python train.py --n_layer=11 --experts_per_token=2 --router_score="sigmoid" --routed_scale=1.5 --init_std_router=0.0114 --tie_embeddings="early" --lr=0.00821 --beta1=0.9 --steps=9861
Below are experts of layer 3 (counted from 0) of a mixture-of-experts language model. Rows are named gate (a neuron's input weights, with its number), up (a neuron's input weights, with its number) and show model dimensions 0-63. Each number is 500 + 40 x the weight over its row's rms, rounded and kept within 0 to 999. Numbers have three digits each.
Before each expert's rows: "mostly gets" lists some tokens that are sent to it at least half of the time. This comes from a sample of Wikipedia text that the model never trained on.

# expert 6
mostly gets: "\n", " (", ")", "==", "===", " =="
gate10:555431453424506487497461517486429450475471491441529509516473484540497502457493570432505506524531496435473498515527484456500515464476553500490616451558556499532516444539540523463485516486489472
up10:517437535473576569476467534540547486483426510530457542488491492535431486459499579434477555519483544498455493527514472445508441464523512433502428508515477445478581474511547462512537481436588503
gate11:511502485576534469546531549504564520474557589425516510464531560454478489499523533506455534482472536555455480416524446484544476447444519528448410499545509507446586507489573476543428458541484519
up11:423499479515498485506525468515451526553463465458500512493413461479496419531448608512498392520460482557477531459506464484408505557523574530508505438496506482525472503463530472407527546569551553
gate12:487528505448442408607475567521488498515610452466515506456503463469519455458538458463507433490566513473481489502540486436469518506502497540540429465468514508539498524537462457500470535518463467
up12:511471460542556450476465479524481501433480445516507543472480575457510504458493457438441476462486513473544519406448499434513481496491509502493487501531489462489537535498509529470536509557532528
gate13:476476514608396380467561476504472522496467534463443526468538530395499492485526554599497447547547500473488483535536483570546479517449485484518491524591422511528497529459412532503434484544457500
up13:473537449468515450489559436496522442493575422513521470534529487520423477472457505529482530487440544472495477517509503563501488505524401473517499515475533501475441501511445490553443523528611538
gate14:453496429515442465471532533516553498523496485499459513465549509499494535505501478506395481418484453525505549566475481479542527391594554425486553494497530525507517460577500494473522489514477508
up14:584475487436429491455526565511522492478476554511555523417517454501504467483470544424498488514534461509469532591500526438508504500477474520558507449440454525541469501468508466516504474488505575

# expert 13
mostly gets: " the", " of", " a", " for", " on", " with"
gate3:443506492564515473420480515511443540475538534540575458520478475480526477490442513525559509397468502480410553541516537552499467511537488490550538536434531482565459540508470583560465528503533535
up3:538403467505489530528459595485498538475407490466579486496510505488476454392492449514487426453504524550542494494509518458461490521561499524490576513513518494476509493513495508507426511490511521
gate4:531560458498459501486479497485488445530480521470388457509453421546525488591461525570521486559536493574428454543486485555544479540508480477492489443451538480604547419561549565458510549500503515
up4:519486477513552448471499535458536546526533505466467504533501421559496500532480518493486455493522572498473385486472469509573468493587462482468504552516500544514512453557482515561505478547484597
gate5:536518513471447498506418498464467561489520532424467525425495477503554446482536533500578509451478438495526540510492479446455450488503500469563554454515487549520537480473508463521461567521529500
up5:562448521567496502494454513535458519452500458548578463434435496532527510495462462509579496517510553454532499568558559451437535450523492514505504470572505547577454535528539493480476523526480541
gate6:514534463456522536582449481427575465410527497525480503435514444475515453522441512474454524577535542459555476466471550468478446468492551493506543473551477458441456525459495532432482515533448550
up6:474497521566444416478515470470499484506603406550445453534470492504544496500526517519496542391549518527453579521495469522546489468560484531524462507441587434510497598519509540508519529513509443
gate7:494429457543532408518521507486477505431536509592482465484554539497524411573514558500397555511499461497556538526461488455488434481500553474545554437491456519467438556601548457492412497513426521
up7:545501389517570470519542520436493463462453527449474478524456487485499496484413410514535507488493534475548536560463535466463542516463513457491532479486503535505502458502460506545464536486569491

# expert 2
mostly gets: " was", " is", " were", " be", " are", " had"
gate10:475578416520575448597505500485430525532448518495528479544529409487534500525472463476460481526521599467421466523558512525463510475516535492517517502526470471508560495525528526542498448507439523
up10:511495469480559514477514503445584416515550510548432489493541523497557498502453554545460487515484514536559479488448551518442546470457433472511527496518490425481524477532526469571479517531566538
gate11:485547544428421569538519479501464542486491470564576498545473534489467493534486528542429519443412467470503517530479498542477475520448571414509469468493452547538557483554491503479513498504512539
up11:454495509536444419457530467466523529493583505428447459480514512495494524526501530487472491581587509518565527540581480550496455461451507489529471517483517501452456519480505417433505440535442513
gate12:490534509494496503540475486448486480497483484530451518607581517528462491501520520463558539467551480494549403516447442492559439519508532528538440529539437476475501462575512473487490472525543484
up12:475570482550543465485448535491503473534528520490509525458497468525533529502523610599472491541397559513548490537512582524514531461486494543476533590492463504476527489510407540438535548455460398
gate13:482531459462547465436527501530478521513499521515516494513556458520561456543441556528424473466542551490477550461542416547474470507492546537485447507557527524458485457480527465500488461515409536
up13:516462467467427450465482498468487455481521539507560503425537485498506546519425512462521483526516486473501558475481519451435505547598516491499482541483601481431496493485458530494505459506531470
gate14:460482515402551424551474517499579499522530476521445568518491472527579506471533564565456454520449513497500452509512503514497589517502525503528474446506503530463528429499516422541538500459505497
up14:593558483513469453587488457479538420530537492404506495489469499401544491474507455548446469494513460504435580470505494538593511547573476486458525528489463520476558483455618535491539527531433568

# expert 0
mostly gets: " been", "ity", "side", " Street", " York", "ium"
gate0:443552507545528497463518442564466458554485487465478525510504451551534504486528477477566463466460464472473490616551444479539492479481480494512499448455458488503436510502485535585477572526437411
up0:536437513600530480472494515479443556560460526491564448551506520525528508565525501488472489556430482437524537447471547509496577531500491433495526522495541504469540474463513477480505480476400534
gate1:491514508514521531501579496489583473528472528516525490467579506487508420432484383526514555436489502450457488454514483568582498548512503527542510453496505535507491527465528489507437448477548485
up1:488507464428472519511526529517498570490482574516475513481515506491475523523545535492519484435489520483463500505530478546539539516446472527548516582467470585541477502525454494572471491481557490
gate2:511504532372553469512494453538525508512525468498565502513456448456530497442462538505412477531456496525495506483503535529429506408476536501503487483489481484489484500499470464459475562428506480
up2:525597530516497556499447557524464493486435511443550493555526477510469469525478520515537501532523450425513516433427508454593504437490535540523488452525494496515556426493544564467549512494517529
gate3:475506520528497491449523477465488500507461432428558457541522576513478468523506495487480516537562517493498479522518459461555502473474527447511542458396506526581473519414512515550551501438482473
up3:527529489493480555493484444457584530489498478501573464516516478479513540485547516480501573563497483446456483462524490537535524520475550481536466426502476555435510477530557581570446495500418502
gate4:524471475518576492520438515572451441461441498522532515494554466532557575496528535478527518492523489581450502523546459504463544499554477513505554529492545516524533497472553545533465521435559512
up4:506503477524511420519506463509518516485512515530481462540469469538541532516525539491506431440553522541455446536442537534528525511512497534517495421546569514469428562517520529544486454539525535

# expert 3
mostly gets: " Australia", " rock", " India", "History", "du", " China"
gate3:565498518569512484510523481530485445479497508552509455533536458536524458523513523511433523480506453442512482453530496470428486509493580522441550561478490460572498430415526427467551477414473585
up3:470499471591448474421547558459467494507562450541470536474510463547613451546493453484463423439519466387486456495508584530504512395516529539481552508453481460553561488500511479481519588468479529
gate4:477546454549455540489497553518458471494485553507474479489510509509502517527475495521419529514522493569524526434464487494523513441437510490532514568538546425481486519495493495531510470541433481
up4:441518533520481459619482484464447489509535534516543510553521526528437473509515534419472601504423531472541499566481482473453459505483516435538481515477461446564492493491453486512449498545441500
gate5:431528510499547433495520587553507499551508511474521521506537416508519442484540451536492529489493391461524614515463559477505478462390567503479554437567507457531547492435467448484471470527516470
up5:551475433490550526418561490519450507477527483473488553495520539519538471487510526576470483451506483498586467514484476430467523565448480506447525485509504479598515514496522547476509496534524516
gate6:468476588464557500538576563489462495457556438468513430522527398489480494520484509532466476448526468472515535435515546487459477513503491462520470587481550519455447479490481537491534491503507420
up6:502517520569531501447459493482508449487507453506518546526537513489457538505551549506494528512468494505541531455524426526536447564485504540521507448550526483524514487461460504545491532490524517
gate7:498517504477502493503472490533495532488528567521486487507555460483515521438516532505460547458470508507525504607530509514515505586517472522546517515542513494424488440403503460480568417528486559
up7:480497500517493522509519477537481527484531467545494429513520533505508515511570442476433502529471554479564522545495443460469560418518500466562467464428538537453505523502480513505407443493516488

# expert 15
mostly gets: "s", "t", "es", "ts", "ces", "te"
gate3:449570495541431389499513503521432496507496497463509467583509532535518481472528463520472532521529521500428452550504396443453561574511504472460482501451509529510549511564572493524477417530510474
up3:520477522591504528505454503454505500473526415528467477407525546513464440534474534523499496494456460490503514522575462474582559450441559590574465493487529458511484480499499498487497534467468507
gate4:468566483508522485502489573518471482506533517484569524470512478559481476482559459515533499511506439491483448468540514529528438541500497473497573529474475460446508483591459549553458480507486500
up4:503437563446515541501499522582560498571485557503496525501548546523525501493486519513443529474483435495569497537501491514500487503455462496501473431527541478529523582532486565444419508597482502
gate5:460524498511485509525491533464494443580462455455481499538459464536516538396514438479504569496457496518534477481524520514510520572452449451457565470489479462461491453540531455540479477568527523
up5:456523454531519513535439502524541488451444411463456423391514500455440513528489502518491568480504520512550530451487582478498513513511460538471500534522533467520465514515414459460479556496512501
gate6:549475429496506530435540522558471539530508467591530474481474468518534498468460451449571536405517582527500502500499481462593532577437495510481509429472534494538539467512514511426505505475533500
up6:473518530458534492515499497526499474450445520479570442484515461504472542477547490486463481493533466486534520480542532421536522410454578410538537483537534538505552523494512516485461571448438534
gate7:550450474549590411473478491532539597488487531533468484452537503508541494469524493425513469545517509436423483497473506554529569546556517519538484482427457489450488540519504566545556429441495471
up7:410518449524470534551492538469578498505480498464541614542472442503536443518508563578469488496445576521503533480501533548472540449508459494433504498505523474556503510512477548456561474483513441

# expert 11
mostly gets: " W", " M", " D", " S", " N", " T"
gate0:530504480465504425515506619530497452482459470486526543573440483525544507513493459496516480487502543468494519475440525465536457468430547422549520478564495532568482525462493537507459549550523447
up0:535531483406451473440507527517453457477408473469495459480538495414473467506474441519460487516474574576506493536529511581525546552505531511495578475534467533450516474532521561477539494522453478
gate1:512509460491504488497453506452534509480545521501427526478493474543506506478454478560364487519492516529479527504490451506522493500556509430523537559445498523528532564487454475477542488433402488
up1:508422464544535545416479434521483470545579511508417537521527494514511529545468468513510505498508484539481541490543471485421494447429498415479501553401501490471562505558483479530500448486552522
gate2:468512528502512485518468526502500568496485495505454533481500427472567494488492459446545418487529539503528451513468502476511455527465528467532479451488439482481575468514538517514547499532471502
up2:440524473449531482507506493527468492513429458495459420442539432449462466448400527529544489537426502480507526544567504448500426506422550476494572479548493509521497505466530534479516535508460520
gate3:531496545454512450515529571518528554600465444593486499505533481532441440572514496535564452541520416452463506474518509504513384380401424507499548475482529504475507479480529471516563487447394477
up3:514508601499447469469526488511559411450509493509419549544504434449506453442455494460496516498494589506488565541525537469499508426454490464429557484465566523516459442497504542506508477495544437
gate4:414497488556555406440489546546537486475530475522492494520487528526545529517399528527531533515444454507450540441512530479526429498498504534454507537519482498474465545482503435563565449472472477
up4:509559500545548518495429484517462415472518498495492527525512531378481551470552482538510534459489491456533486528546446496467469494542442487613484444512506492489589404481562422441508486554566492

# expert 10
mostly gets: ".", " He", " It", "com", "\".", ".\""
gate10:461468515523484428484477437428535485459555473578535534479540567560478481415524511477543485545527487536487517466521410483479544522510492452528468535484487547620531531436459569483537512534516521
up10:488511507576460392483478466501521580476487559390511512496441557580483518441463534499572473510474585479452524569441477476493490524473492465478475460409548469463495460505522502512479545466502546
gate11:490486519495551455497439492504526450500579482445601482519553527454449489476495471593578556529497459486543485534581556489573488503479526491466509460507480495530514489461515525555521523444542520
up11:494528522553482479535437432554502575525501479530450534492452517519549557596531483459432466513524496553519479487433473496485451468490497482512498445541467545518581557527502532511429510484451451
gate12:504548526514538493531495535449454499448499537498488510506446432499531516454494508535488493488478446539519510459428473501484509478493568452496486503467491545501564498439412558566487414532529513
up12:538494547567492508513568445536556514464411458529509449555480450513469527412512513522453515459509473470525472520475572475503474525425554410456554456492476577495527466568451502478462485444443532
gate13:566492495479487557562496543531499549555501453502387537503507521496566543504523455478574493500501447501492508492494532511491568490537443412452472587532528478507515539484471556510475552482541460
up13:491452436509498441472465496465538488508527493542521464477443489517411542469524472547521467431460540530512524508508524471477518491580548532581615518617518486512433528418564533455500566471490503
gate14:449505494495535501546498538542562510426546486504502481504481515485554515500485468486512502530522461421524486541466472494515517494571460510540533519447478419514475533491536531533506504546450531
up14:476484520506518486473475426508505525472525507499473435516531469489502472595587515503457514445551502473482501481410496484552515462457505470467441453491504514497490556476509483522501483475534493

# expert 4
mostly gets: " p", " re", " c", " co", " f", " con"
gate0:445557502492523426530488532490522485492467458518540525564507546493496494497525565569540480514437529457491509535487507562472603425547470474503510522455532410521512563562464547498423455603558499
up0:434457515463434541530529491491461520484473476484493536504468456392446534509510422519467479495548521561505499566488538497566571486561511549503504490514440484529434495431501484497532517548436508
gate1:483550527486506555459548496495500537475481457569497479515506436484604504524572406511561495549448488475568547458570510495522465461518490440476560481509482560505537507593504608535495495481531550
up1:510403432516474548490513524571460556476520548492517493428476502484539501521539541366490544404446552528524484439481560528534451521513390468519528507582526472570519541509527462560535524542594452
gate2:543438473451578504554557444527451491466530525479498491502481446491517484527484503464519492497546485495480495519586472498529484557515498549529449477494483508497571461554524517565442593520565529
up2:503464416507534482473492514493530569464457451461467524456479560543576546440501564503483468519449514465522535489529509465527568489568500461567481600527469512513485596502552440453533460483477515
gate3:484504521419477453497479530474492507528547532543437446510547488490462502451492540434543505507469441599501475456510460451519452516477513466471425571509482466599498527503489432461464396514562489
up3:572521403465473500511449592435494572518516441466473523504467518428469540543498555484508455568551529475564554502520451495369503496501445494491503518522509494614497507460455501574471511531509468
gate4:417489559554510537452550542486441517528498550492502450480576480452414504499538497480483439498498511509497500426440513579508478528449547447469479549491544427495487552574507469537576522505421462
up4:489558471460498502545510530496554513564468492505463484472442548341510452492466538370516479510536501478439543514480477509542516527462451498553471491485459538467518454549498545517544546495468541

# expert 8
mostly gets: " and", ",", "),", "ed", " or", " but"
gate3:521630488563475502480524491559576504569499563497556529456550483529539461470494417507430519495385526546470468408521529479530498477446541480528490522549439420537497564478493441449508523491538491
up3:513530518464356542496486532549537544486483492469510521555437465447395498461428536551521504536478488527467491442507507480532447534474484538479470604545456519484532464530444565563538481469485547
gate4:459518493517523566457438449553531535553508494491526625457519487498469458535505482569461504492491553479507522479525463443475532543474544565542474515492535469557509424570476477485549492463510476
up4:447497447503427373435544497491500544482473492564561541454475528481512487515508466463482492494552536522465536533547492492537538557517500509545481524545570466484405515471528521528513532496528515
gate5:535464480474498537498542469496544579561497532474464529497478430523591495576485443486465460553489507538480416531479474466455442494486564480460470461491544463463485501461486559457519532515470495
up5:497454460477474506459534564454526600514521513460517525489523503520481563538454513493491522461491516475541503387497466495501481508497469465552527510484474538494439561471501557486512485447481506
gate6:541599531488472587482544430532515547526537590498533475442539491541523560433550477479552571417423514525477550538592488572551556499472531471483487532511468465517478493487427501456412518516473576
up6:509413478484525462449466483535486580574564423460482454488422453485481491486505577536530501405447480472531583439438417437578521475484529541468517494489517518476525534543566431549490534585523469
gate7:477482559444555506512544484566475527483492507523539457473467469501557489439449515513451497448491513502510431486506510468571467471549527480492557489566526406495525568494438522487529611517490497
up7:474522468507523584524579465530448536503557460519515530522539451487488514519514490481515475499498523442408519484473439407485454482463524587471483527404504562445594496499469560564435502540425509

# expert 7
mostly gets: " more", " three", " years", " year", " km", " new"
gate0:447480509541494412503505513454522450506510536465487484503547515493502448509460504512537514579482544458542540472569510529532535517501422489436512601505490597427514459479482509538487486517593521
up0:520518386548474504442469428518479438533494429473529530548521531539479569561488485505471470464538527464470460508591444505472586487441522524510509463459565499508551505489486488491452521471475533
gate1:502623465474507464488559517450470484500487509455507522444529474497488516532427590513442523422506595487512537607452526465448465500430435486486527470554539493545555440483543504438540521449516494
up1:467516499575516503484412558556450508585569465645534459543467524484623579509555501540555528473446488528514448508412429466516491506472449524493533572566476451450473481524539519445482481548480473
gate2:467476447568459522477560584555492545464438527458514456531523504528558493556469484473412500475510490499574579442461554513527491557501530484453503500521480479562548544468429474434513559473526549
up2:468453459545566502490514587561553531514519505514473453515486515514525451487465472581556461492504490464485544499357524532552493568487459532463464492458508446501528528408466521513480497468503504
gate3:417420441559508509549561501519510480515545518493472499489509498553522480599479504475550494454487463538526606504515498487486540447514525536511490512448474542572492514528598531476531547490549465
up3:533545477524534565492554528502461446484537529453489414593543440527529530470503534536510518478494523491587499556492583504459489535502494524549486438500482492534495525405540465479472533496517518
gate4:478516547535481485471539529434546474413424440528483523501529554454478546488474441542547521534523514517454565491470544546504459537490512484548563445518446475532507526447519474482440561550498482
up4:535437482458538504503414482497585496576560584452535570505494588494515471484490507471481476473543507431515625490542448556474498431470414555560536459494481394487472399458460494448529434510492472

# expert 9
mostly gets: "1", "0", "9", "4", "3", "7"
gate10:515515503436499507544470593504486437461420540525486458494563540429460524499509439468498498482476525493581517534515461557392447457487499529458502446506502555572586551468486522455472523585484451
up10:502541487396512483576483443472508515487458477501522519485512487503594518441509513385462471539478558480492466491525613531476586458442504453598528518515437491453517505460512515466544498490527509
gate11:428460510576494522537538517495532546507429450514550460452478493542523457471503577532489527444524481553487467507543525418517511457517528518511482457483505519452515505500470488484524557540433392
up11:497527477561462424527484498411458520517565538511467494491503524486494593476525475498488521413556431525511597438510448521509486496499510453548439505450517524442462453500519482486519487460571427
gate12:476541511430451556507527460448485550478568494475453443507527504533444475512523500602501470519502504479487478511528533468513572472522519502434564504506462524500464537542542444482474525445493532
up12:493532487431499519474487607473428515462509476498474484489568528541461425578492529618553552455544438544512525484488514488528487476478531531497492514534560487525522545490592514410547529467490510
gate13:416482474502550516544485524488533543462479495553494417450517470561482456439546528451475516514479445468497559538508550482555524526446494445495439518471548511491448533506457535427533466475531534
up13:512462513484523511460499556498516522441558478426513458587500473527517471462499495453586524400443529508497526495445456423607577502545473538539569485427460472485412506494477531419562524502506566
gate14:524514493474512569565573456557520548523508572562519467519502497516548450522474510535397519473541428502481470515486497526446564479554509424519485534383570462509475507485465512513483487472541506
up14:532514499505550541495429558508524536492514504447513537492537566481533503503548544515460476515550510505427481539478498487445513473473528435455478546520495581543449505483458469535515546511455531

# expert 5
mostly gets: "ot", "ah", "ina", "ron", "gan", "ai"
gate3:399473472493418496558514461454497510558445544469475442564546457517521491460483534521460508504476453557490549475477561558508542512591434473531483499454545507473446531504452498463469491424474495
up3:481481511536479478406549531500583510418479489533540486440500558559469455464543513423446538476496489426484484480495508518473565549525498488570422495443506545559524568450521572491489501508455560
gate4:483523434502514512545431610537516486539541537532537447505563565558563547509461492480499439547471476494589511515507498557543526525497540474523537514528443511497534495509548562555510458479504536
up4:442493524426513499487561426440544484562562558526475541428509559468508528580539550514521521442414535490505513501457477471445481436428482511503460579536573522526565497483483561469496570479478564
gate5:481556509504511466539449487505513475477531513452484509590483456491521475517522488515494563468547552494423488506564461500504516454514539553458479535593527498544535509453433497457469588488549532
up5:501495482536555485412458451486481530535451524544548475474542516491466546465510508461592540451451497586494487449536396523526429493546521521468480476478519504547544512484499442526365488434476474
gate6:526468564448480445517497478551401509490464529495501510467501535529468483517488514479501378462421549483460485485564555482546471438475491512532519490499483523514521481449535554439496531428490461
up6:465421435478580519496519453522493440535534535439437505523534474499517435541491552531477540483500560518545511577526446474516533459465409560480499521598516428563430548442521552486525446496566423
gate7:491464483487437450545487488528473426514532555435516489529548495499479458555459488509468486522472454523528428420509471511528553460511550553485626481399568530475501596571464496555522552549434440
up7:501440441467545516546436515452449532503524489547473498504533472480451518525568559513564541445444487479479559482476533557534519489460487522480447493480482460533488374536445471508502495499482516

# expert 14
mostly gets: " United", " –", " —", " States", " American", " May"
gate0:517561530449521509605496544531510475450524521510516521519450443548528480488509469564525495502497447402553482440492539529521556511502495548469468487519516484469504456453463526515417587499544508
up0:453462498493511525518494496447564558503485436522409482435389500466532530521451532422467482514458470482350489536522474502525493596479491466599563469476523555500517394467522503520458470509449481
gate1:515474479501540528494473407572492508494472565433463529404497455519466428497457481418529451482511490433445462508492557558475479470490536475505528588493532552537534454500550491562524506486430540
up1:522476551459454476466528491506541493474497527505522484512512488467491481502555520487406466412528532494522460539538503497531524539402463502541524475520463493451483443544493570539538470425454465
gate2:506540460547481574548514453518468612526537453530515460485605443528498539513567447417554535523500527499509462511536512520487549491513512494471525512462413485532514500550516553523495415514500487
up2:501510511548556480491539475494495474466500539470538467573528507499502407464548508519418500480457530514426474448433499418590531476431496496456505511510483520518572453494494545465489456555440536
gate3:482523486542484449501466555491580481554482503465454457457492541487474522550429451459506564540485486457516441485516546533490465489550556513501526504482529487389466540492490450474505460552473468
up3:455507549537491551518447515408507531542537519481465566451546493569457509523573509475483523542530480479470519434542468484475393525526507516461514575469504549520579491420467531451462498517463546
gate4:421504521471483455507427501527579498478521416474483579480498524488476503502443501549495461468444508553465444483472529509486588563569435485462439543489528500549465564476573502436455517506417529
up4:459500445436522522472549498440446521494496456520549547529557510548525583585470514535525522507465524472455512490501504466480533487486471489579559479450451510535465516472522514561563455479487479

# expert 1
mostly gets: " ", " |", "|", "---|---|---|---|", " /", " Apps"
gate10:554446451443538512500518455571500468477525482587451521471424491461431572456553493464532514549496459569469462476510563486467561538486474471519532528514444565507507511586544474505504479458495515
up10:533544520591513548517470513567538524499495492489425505573450472512519575462521547494588426503490486533472552515492498455528503487512519486486522503541397506511525548532486476481523440464512496
gate11:606489501624535540477530475441542534525432522470498474570520447527472468527504450525568532460491568489530441526476505468521509515529570408554452489437438439525513427557546503549546535515526570
up11:506513405559552509538539487500508510544476454499529540530478519481495544465509566420518588500409463512551487479472517561487432488452482522485524425500538674461493520554510456468507543416474531
gate12:524565482435529438465398559494539404561496510563523505501550450506467455472419476465551517541515537507489529418503519408452550515486519485497533505562568470474519540614479479419500436549438504
up12:565480583543512499563455508557512502487506493445619484549467438535484476456505531484519416472558536488476502592494449442476450519541482505530522518528540410509528483467485504540528481468538509
gate13:448534511479480521473451514518503468558594449409531504505506521547510496551524560475507552594496535500442463482505510480423487493500495473510514483501497532506477477470448553480562490477491475
up13:498581516513505517490526470492473568483473464500521476506452463497502522453570524449490538540537498487549530520486476446483427512487499433478533452530520498467492503516410412464476525541564489
gate14:488482483514436504494510534439437469561531474516537480551523405464529553527523480519520497501485513477498514488441537455545461475482496492478521489545422582541478489457534433398496450496522482
up14:431439485470512539553440572502512566522494521499465486525595538474581511408605477515518550542481478526529536570552554502455426521489510552487519451588509561538491470507489528500495475520484525

# expert 12
mostly gets: "-", ":", " \"", "=", " A", " T"
gate10:464515562444427475537474462470500480455518502590489471515477520526490464568487505415383487515554452548493541534507509541474517583476583450537474509536547421537449577503504509553527438505479507
up10:481523448470487479526523413484453519509411528522518413523491483492541558546451480426457428513535503533550495526514537479507491480537495544477560462559438512554452528511518462469577535531462462
gate11:591508479476485493497535569498518465489563526518494510451559483494500530471504470466545500518419457495472469435479505409556496498505519486468543491467497521505527515484434558521512544521505552
up11:560437525466460551573480532548453527400489551477485492558505519503508498489490481528523507524481546454423491497478475479479462439487436475468457472500510480496486513526520491564535459547404503
gate12:491560540399480459431526472503514492488542526523464536489506422495440484518539564530587537497524459534549570489549585563420478510448508516500580538508439495471485498494559502514432496523504517
up12:413440493408470567484565437513475580552504409499463465520453475576500502457483525454491563518475521460484452444495454502521532472439469537529499571526486473555498495529502421537531487515421534
gate13:496456515553475555471527464535532495518480548497447387499515529517463470404536508512473468523439469553598551484528485525563421530467477510498442453512462501531510567463527539481533508546501532
up13:523530468512444506543417505533485457483540525466587447463473478523537547533553437632470498558510481546494585521535541457469475516473595460494526471491519476444476475507426482519538472459516514
gate14:504515422485516474484559523542507453554559527554505556492487525430529436481418521476499546437527551492478493524495493473520518523436523478533539442452561562564460547559452467531400577553560510
up14:542494565572532561491581487518500508456451421537505475549481551564487490509548558525535437572475497458526462501486540445487495471497506448488532464515536555509470497495530601496502557492553527